config = dict(
    n_layer=12,
    d_model=256,
    n_experts=256,
    experts_per_token=8,
    d_expert=64,
    d_shared_expert=0,
    activation='swiglu',
    moe_layers=[1, 2, 3, 4, 5, 6, 7, 8, 9, 10, 11],
    router_score='sigmoid',
    normalize_top_k=True,
    routed_scale=1.0,
    balance_loss=0.000358,
    balance_bias=True,
    router_bias=True,
    init_std_router=0.019,
    lr_router=0.000789,
    vocab_size=3054,
    norm='rmsnorm',
    norm_eps=1e-06,
    tie_embeddings=False,
    optimizer='soap_variant',
    lr=0.00398,
    beta1=0.95,
    beta2=0.99,
    grad_clip=0.5,
    batch_tokens=131072,
    seq_len=512,
    train_tokens=1543000000,
    steps=11773,
    dataset='wikipedia_en',
)
Below are experts of layer 8 (counted from 0) of a mixture-of-experts language model. Rows are named router (the router's row for the expert) and show model dimensions 0-255. Each number is 500 + 40 x the weight over its row's rms, rounded and kept within 0 to 999. Numbers have three digits each.
After each expert's rows: "comes after" lists some tokens at least twice as common just before its tokens as in all text. This comes from a sample of Wikipedia text that the model never trained on. Tokens count by the router's weight.

# expert 150
router:532416512499481538444507526538439522432504479497563454477517533517489444525517579485511474484498462525509595515480525535504469501496519433513569521515478483472558505523527467478474445462532492484464484424480501493521522476592515405387456538521454481509491485515447489531496558506560499496493471499570488505470492510386563525627473534529472481497569423488430550514523583551461519465528508477513500475473508488499437507544385489619511562502495462514521554479493507567509420474467503496533421530484597516517540502535563544514492534514502484501473460530509465460511522490484515545455452524507565506507480462499499477509427444423574523512502497582506435494512498505535495540511495456536424432558408491548518434464500515533472471498514452477532539485499462509459526499526527
comes after: " |", " ", "|", ";", "–", "."

# expert 182
router:518484413589511471499454532482482460488484444420500490501535509482551481562495488478443466472517498514462539501519522475513471506554530505465511555489485492514445462475515568500489517455512495508467483467523495530457528483504540506486496486462457554496476477478459514557491519550507493448504517461519498470484482574519534545596559496486482528470669444509394517475509570564455491560610439465535513436495510497465493491523382483534537530510501470469419542510399546460494463506457497589494456528540528498472589515515532556545489491524533475510547492465481518506570467519489453510515464584454481497485508518533386504534478524473522496432446438475442445490475544484542464498512519492505499498560459503473512531463577556431514520498485421535553476541479435460505530559499585
comes after: " ", " (", " −", " +", "–", " $"

# expert 179
router:564543457505531475423521477536461486516453468504608512520476494579516479490517477571389531499478486495431571511459555484522462454525522491494501526508493557497482548476550486431499439506499558408488491417501534489531527496487509464473534518524514525483552494534554452490525514466478456532457466532547492494491520560492543516524472509515440477527574537538441529522450541484499509532554421496580491483472573503513496504491408458591439585453545443503536548454521490498505456435485461526518472577603501534460612491522494553504446551495565544536510540527541480495505532532474511534460460506486547578454523493509503516489399512445513534438424423513497498472536492499558446563506545511550449527526480506478502454536505503499486536456528410485523451501563486454539524513533532
comes after: "\n", " |\n", ")\n", "|", ".\n", "-"

# expert 128
router:532553520527517514464451465541504489522517506478500427547478502521515481480520530455481503528471474492458578534515457490516467470541500522523541555523557468469570492511511487538492499467505451513467524473508523482437505476534511466472530619460450548459514471526551492532450572495471509506438475469505466492488475491384540539608467565529492415487545487485437493582517501455514538453533484485526475396430591508505442550476355533601493524447541525491493456474464473481524434522483457514503531541492475475463522488532504576568529512519559487461544553556503511540495485520497511561486472550443558514487483480502502496561459489446556560470482417494493471510464537548569511552547497505512487541601461529508475487445568563514436504488504477560481499414549491538540453517498546
comes after: " a", " the", " and", "′", " to", " of"

# expert 111
router:499517519562514483456531498573407492483539474500547552485500559580498478495442535486441489521468505474460516500523563490551517520530517489527494551523554468478504475498523499458514480473490509465502451512478538477414579503518498451404505506496487498412480492563456467493501567494511475466543464458589459447407421565427534521577491472562508503458575418535481549507510572569507475472510507414534495476523473533559501499466451449552476557512567482558492501531537533552508341534445545528492496499503533476517532472529524587511443505551524540486495500527562514505484511580459511532461476527456506549506487572509510477557494478468547554477469514485532471499500555540466458514479504452497474444598466476450544502496464491445442505466465486542524456468505416482510564490445497
comes after: " |", ";", "0", "1", " /", " —"

# expert 125
router:560445406499539447439501525457479477490463504443542568531437511495537522447499525510473520532493428556506534526531491519497451486538570521514529504536532467496528520440485480492534505492528534478500488415525467503470465426573477471432481491494511497502558501534495471533456518454549477501504460484515500470506521506431485509510464530500429464408554470505442554566532560444525428481571532434560466394561496451476481526462387459532522542460588448468508561498545420471418468512435467560558484553509552493465560527524561544520480505490520526511523509533556465504547578573511506542490479537470536588487496531427537535478481552415515539452486475506447452500482539504525461497501561513493497406480459499475502497504491589520495525464522491480512472522572440453482488460518517
comes after: " |\n", "\n", ".\n\n", "\n\n", " |\n\n", ")\n"

# expert 197
router:523483479555515530465495573496472504485500462492617498528433498521487491490470495478423530462457526512445520495511538547495467459588545447543554557536512513500452504445510529484490442464481468476450541464539468587485547512491438500435459442497513472494486489492509499510490519531491505476457427472499498511464465514509461509588500487487445474458613441547499599458530551477443487469618501455544513443492562436514495398545376503571524551456494414504490559459473448517438419498503448439547511483478574484454540452575480551545482534537496471522513579505517509511523561537484480542472465554490508482517534542433503545517492476474540524522437475499448438502487477499469502529483521503497451471552483448466487502529466575472493499457491473447486483523558467525551472454541530
comes after: "|", "201", "-", " |\n", "200", "202"

# expert 100
router:496469477464519508410509531495459532477497435492586480556474439509515497521438520496477485482495501539450542488527502492495433491514481467528538518487544483498532520491514461490493468524480503523487537501542489516470513542538479487479513470501497531480569510533459485556490492540564509505517470529519493402425477543460479551606487470508474454440592456504476553479556546508483479523485456461554482496534552460468416441471430457568474520449479468460478581529445483551451442511523438575485467449482546447495530534517534570533489518475532492540524515514530509526483491578497491551469494511441566582459480450456504482603474500408500518390504434442458482407501538529539498562534452524545461454516380491469526518496508471477396449478511471505586479449491525556499517523422508
comes after: " the", "-", " of", ".", " and", " ("

# expert 206
router:518491475486488494452444506480510506468485473521534537528489492515454456489494516558441515534496508466419501545481480445517488508518490532485597531539538525468523486477497491520488510429475538479488485498476506499517520469594533495509529494508537538474495505534498530521479590495463532518514486506527465477440459534476497503630466493536465423511552482480465507510486544509427505547572484470561516427429544505543469464472360504590541473483545496528468555500401444547498402420496521529516426443534540493455520511503472513579489533468536479501489563522492533497584515538469504557497443510414547466475526525506502501519464510485511548469477388545516448481466531537584473582538451460536487434465386425499494492536520570456447496431517432496511513545525458529526537471502530
comes after: " a", " the", " and", "'s", "==", " The"

# expert 163
router:493470433575489459493447554522389515475476490493505534557487522534518472544520459511451516454500496511480528549516539467490437457514540471483540585460501533517454534479514496471482477437582521523481473493483543556449588508509467496466464508506487529497436451519443486548533514516511473470481468524595514450445455572492511497611489532476474483453614447505362550534509542567453548534608457453533513443467475460516459451571408491592485530517497508483456543455469525495529440476458502509501460527539567498483540493506532536514491474455529532506518507476491474505615510554499486579526464543461582488524491492504466481511482523481539471438462480507433439481493512452496430492513520510527517510584429501480506527416538516465509495505460480498506427528485462501526549485494517
comes after: " ", " (", "–", " −", " +", "°"

# expert 175
router:479477528512513409437458493417483446464450488487523463515550455559452477486511547498504513475457537450477508530508574493479389487550482513497455496515473511517535459428479414504522482497532572496475526440483541517514518484533503464516481598499509488443530493581548484532488488467512495447462457499531571480458515473380482507562539510546515519469515472522508494538497506526518477542578533487503495407545522454530452469539420504567545525450477484493470508527487534510503433480456513538487461493561529524460503520515490481547413500522551465492493516463520544541574526607473451508534426540550546498455497465528571557504488539438514518509494440534563488544494480539518493593492571513498506515545449546507460479478527582411470509440529560465485461503546390528565478519464557
comes after: " ", " B", " C", " Phil", " p", " G"

# expert 108
router:503491465514545483494522524443467465488465461526595582513494569504520530472484567503458521544451477545463541517488504515494414478537555510488514505554519468493505524443530522468530489507466538454514477457522494510543546493491395427426520552546526450424478535573538525498461510478514440467450440502557478455528471484473478466551537490483494475454549490510468491525510542465519477479541476476649479437557510496515458510534444458519507589487493498499537522476455478514454488447470508571565510547540531552504537480587487485534464504517504559540516505544579474517502545569533489583440457561466525564479507514468523483487501526444521605398466496514533449500541564528515451567465540504528464500493446464468508447460466547490427497496484460542506450460502429476568531427550555
comes after: " |\n", "\n", "0", ")", "1", "2"

# expert 74
router:540524500473513474438514524459450522482489419485570516542486439504482493472468548467412450495456516479468513470542522460534449441494546501536566505558562492463500561490513536536573496503487532472442508486564480485431539512570465516449530457466498461493515490510516506511493526513533522460566480500579499424471452497541519502583476489541404464416583486531438503558508505529461497496532479453554490473465517525475428509477391517521543473478577465490491555470439542497501444528474496549550426490516531488474563522490469565532514548498567473514559474504497475503494507514440501592501424556499597580536473501520487469525541542439472525439445458508449505475458534532562470563477426476546476456569435489566506468490550538420464511497507459563543446477515495483472505451497497
comes after: ",", " the", " (", " \"", " |", " of"

# expert 122
router:449483426475460502504504475504462529480482464447542489503507480533534497496451468464459517492474567495391530496526502490538498470579516506529568529464466528522451542508477466471550512468486548492373534493551473548479541455511429483426544543486438504499504470555465515505467504473524501440509453562559456484477443533491504497642514490543518528462649414485461554535484536565449513533553520499472504468534521444487459513536389537561511512545487453496466494466532465465545510485443515606539418550507494533473518483465473549532478512459527532489550486560461484549512500524489500549514480524491526546529441482493514546577452488462543475521489492457531426470522528509522486577530456494512470455511444535475502499437520527413507516537467487445512439503500398507488526517458554
comes after: " ", "–", ".", "′", ":", "-"

# expert 188
router:532504516447507513496528505464448535497481483484544557488523466560451480519455580541454579500472449437513529509559513505524487505494540491469564521521494567483551492527567457488476510455520536450477517399528517574497497469566447436500460504524487542506489467547495532545486534524517450528485450575542475511488477540515466519598537533537470538410583543519452572497546548546494505592508465471565521506519595582528471515499406539566516546493537425589467559467526490530465469502447529518524508481480527522428542503509471544502490518435473477517525493492498549521507477497469538522456446556418519555465505488502515465570459496508488569514445503505498394498480522516548454559542530501554408467503445511477559468449544520447486513475426471537563525504502437522572502497459520
comes after: ",", ".", " that", " where", " he", " and"

# expert 148
router:501523410515512432522553573471502501500472416473516510517518434541474478549440510481438519475471543499458543545570533483532474525590545474457523531451491539498479456437513517453563512474512541501449457456531535542515536428524529421457491480500480496435500514541492507544507498509532444460566437496569433540373469526534546462562507508499476468481613445495439527503465528483489463527536547511531476432462569461490515475530400525489548552523537463492521503436454522604507503497470532596483485539467553534490578468531567536616448524490568480488563541469540455455491502533483512483513446561481555530481506499512512477517478505489542528454465511472498489476465522522540457475538461461532501495531502537490455474520531576459492546478427437499539510491478423484483535498527524
comes after: " ", " the", " of", " a", " number", " for"

# expert 70
router:507522438467513506489478598496395493519486449517588490498482534476462499489498540506448517453501537517486473441522557480529449468472596436513560502585525481492484549490532508472563518467500461518488493487532496531481466521587515523444461474488442476500455511551498469537469531468474522459456494509561516505436461562450555549643528522506493493535543473520502516501530557559419483564588470443505537498472521470488502471486303462584570516457512477430427488509462512535521507503445515481494480486523562459507537481515507564484418484469531507536505515507513518481536564543485457576473494513419459499489476482488455510523456530472522479444496483539470486454483463521534547485458490463497517441551510421469452486435526528523503468436480460504503459582548506497504525489499523
comes after: " ", " (", "-", "201", " /", "″W"

# expert 99
router:513493459507465532524550497522499452414474502539504484537483462478489495506501498506470522538494525484483580506507513491544432487472551484508500519539474526462470457497454477488494505512548547479460485429500536552426547509495427434359465529467428522521544497563434497531496484502555471521502425512489485519435444510489515556604508496499476527401581506516450543536461471546452447577550455484591463527540520531464447522478411520547562505487515514527504518503421452489510444498456485526473473528536525513488554518462443551565434554504555538469546541487541512473513556541476462506488452595457523591459477522505447525562486514404547524419527496524519430506503459503541444574440466476506502512528477500491511449462511521449483509517461440466558445523493472463586534500512515
comes after: " the", " The", " s", " b", " r", " w"

# expert 228
router:518493476466558501432532547480428454444432472467576505554574483543562537536466532467473529481512475497446566528548504523537480460472550474479550498524523473426469548472538531512552510469540521473468516459500460550501549413563453491435475490461491524542520531535480488536528538447492493515525502500536536454459535456463518408591530498540509494471574497509445539507486479568436490573495464448534551484473547503474456530502458507523499458443572487464457580424490522474476442503488511531511441519492565506455528494473465612574500544495556438441516503525596506515466558582494476549518464559457539564494450477506502484551487487428485547452509427544538487421470507522536488558500538498542492489545475518483487484505527534426448543491453479498541413492530450526540517456450488
comes after: " |", " (", "-", ",", " the", " \""

# expert 176
router:495495473451460524490489502495439499515491451472512505510505508568504493508430467473449518472518522455428535517486551493493476505530571493470516612507488496495473545446481460474527497532514515509377560521541498580475501478500494457431503538524428490536483510539473471512444486441534455423499462516611481447473494546452508493622505536497473503474574414506476538516555563547499554468596531500553479490460555449489415460568407479579536556534506451484467463465529531511461459464471495582558390485495504544455493545474516598539533523461497519527551546441539481483506480543497459551462455490467563493481489490484472511553482477488551484495474539478501472559500529574543504560500469463523515453508455501529463472496521509448488504506445472483486513467494382467464493493512563
comes after: " ", ".", "–", ",", "9", "8"

# expert 82
router:479542437508559509483506517498484503507500508440573570551439511440414479479524537568534539528512490476366438519452524488514485502556530496507578494488500549505551482429478522488546505489454564448437481512507475574500541438495447479504444564441464507544500427563519536501520521533525463503477485502573504456435489491539509550567527469492573468495480495517494622511490526491454490547526493429568503486496548485487506541455413521570476527486511467473441555511565504494473433516468507524529441533488549513486516555490569592501513521455511491461529520502512523479505511592455479520459438604487549531503548511539546537553484504471529519453476447502448455513535531563567472502501484506511482502547489478513488517459499603422488536469503466536487512515557402441546474511481451
comes after: ",", " in", " |", "|", " May", " August"

# expert 209
router:468478474445541494503546500489474522487466514530533554500469470519471530471484551568473572543446427491509590550537552478532506497500533439473479499461489546429507473498527516515474464496465587413456557394487540489436478470557474432517471542499447535495502548500467446488493540501502510474486453563586439513475422489469491505580489511511454460487580462479421483488507534545492422545588467444542533476483535546512454528523381498587494512483538421525491522508478519498529507499470437474541513489522522497475553458486530542561458513452469488540581480518501558481549514520506495506450466564463515488502551491462495480519457423434518509475404502482446458555530520523571433502481477466538403539556455497472487476434514538469477506572491416501521509551513466510543477461481505
comes after: ".", ",", " the", " The", " that", "The"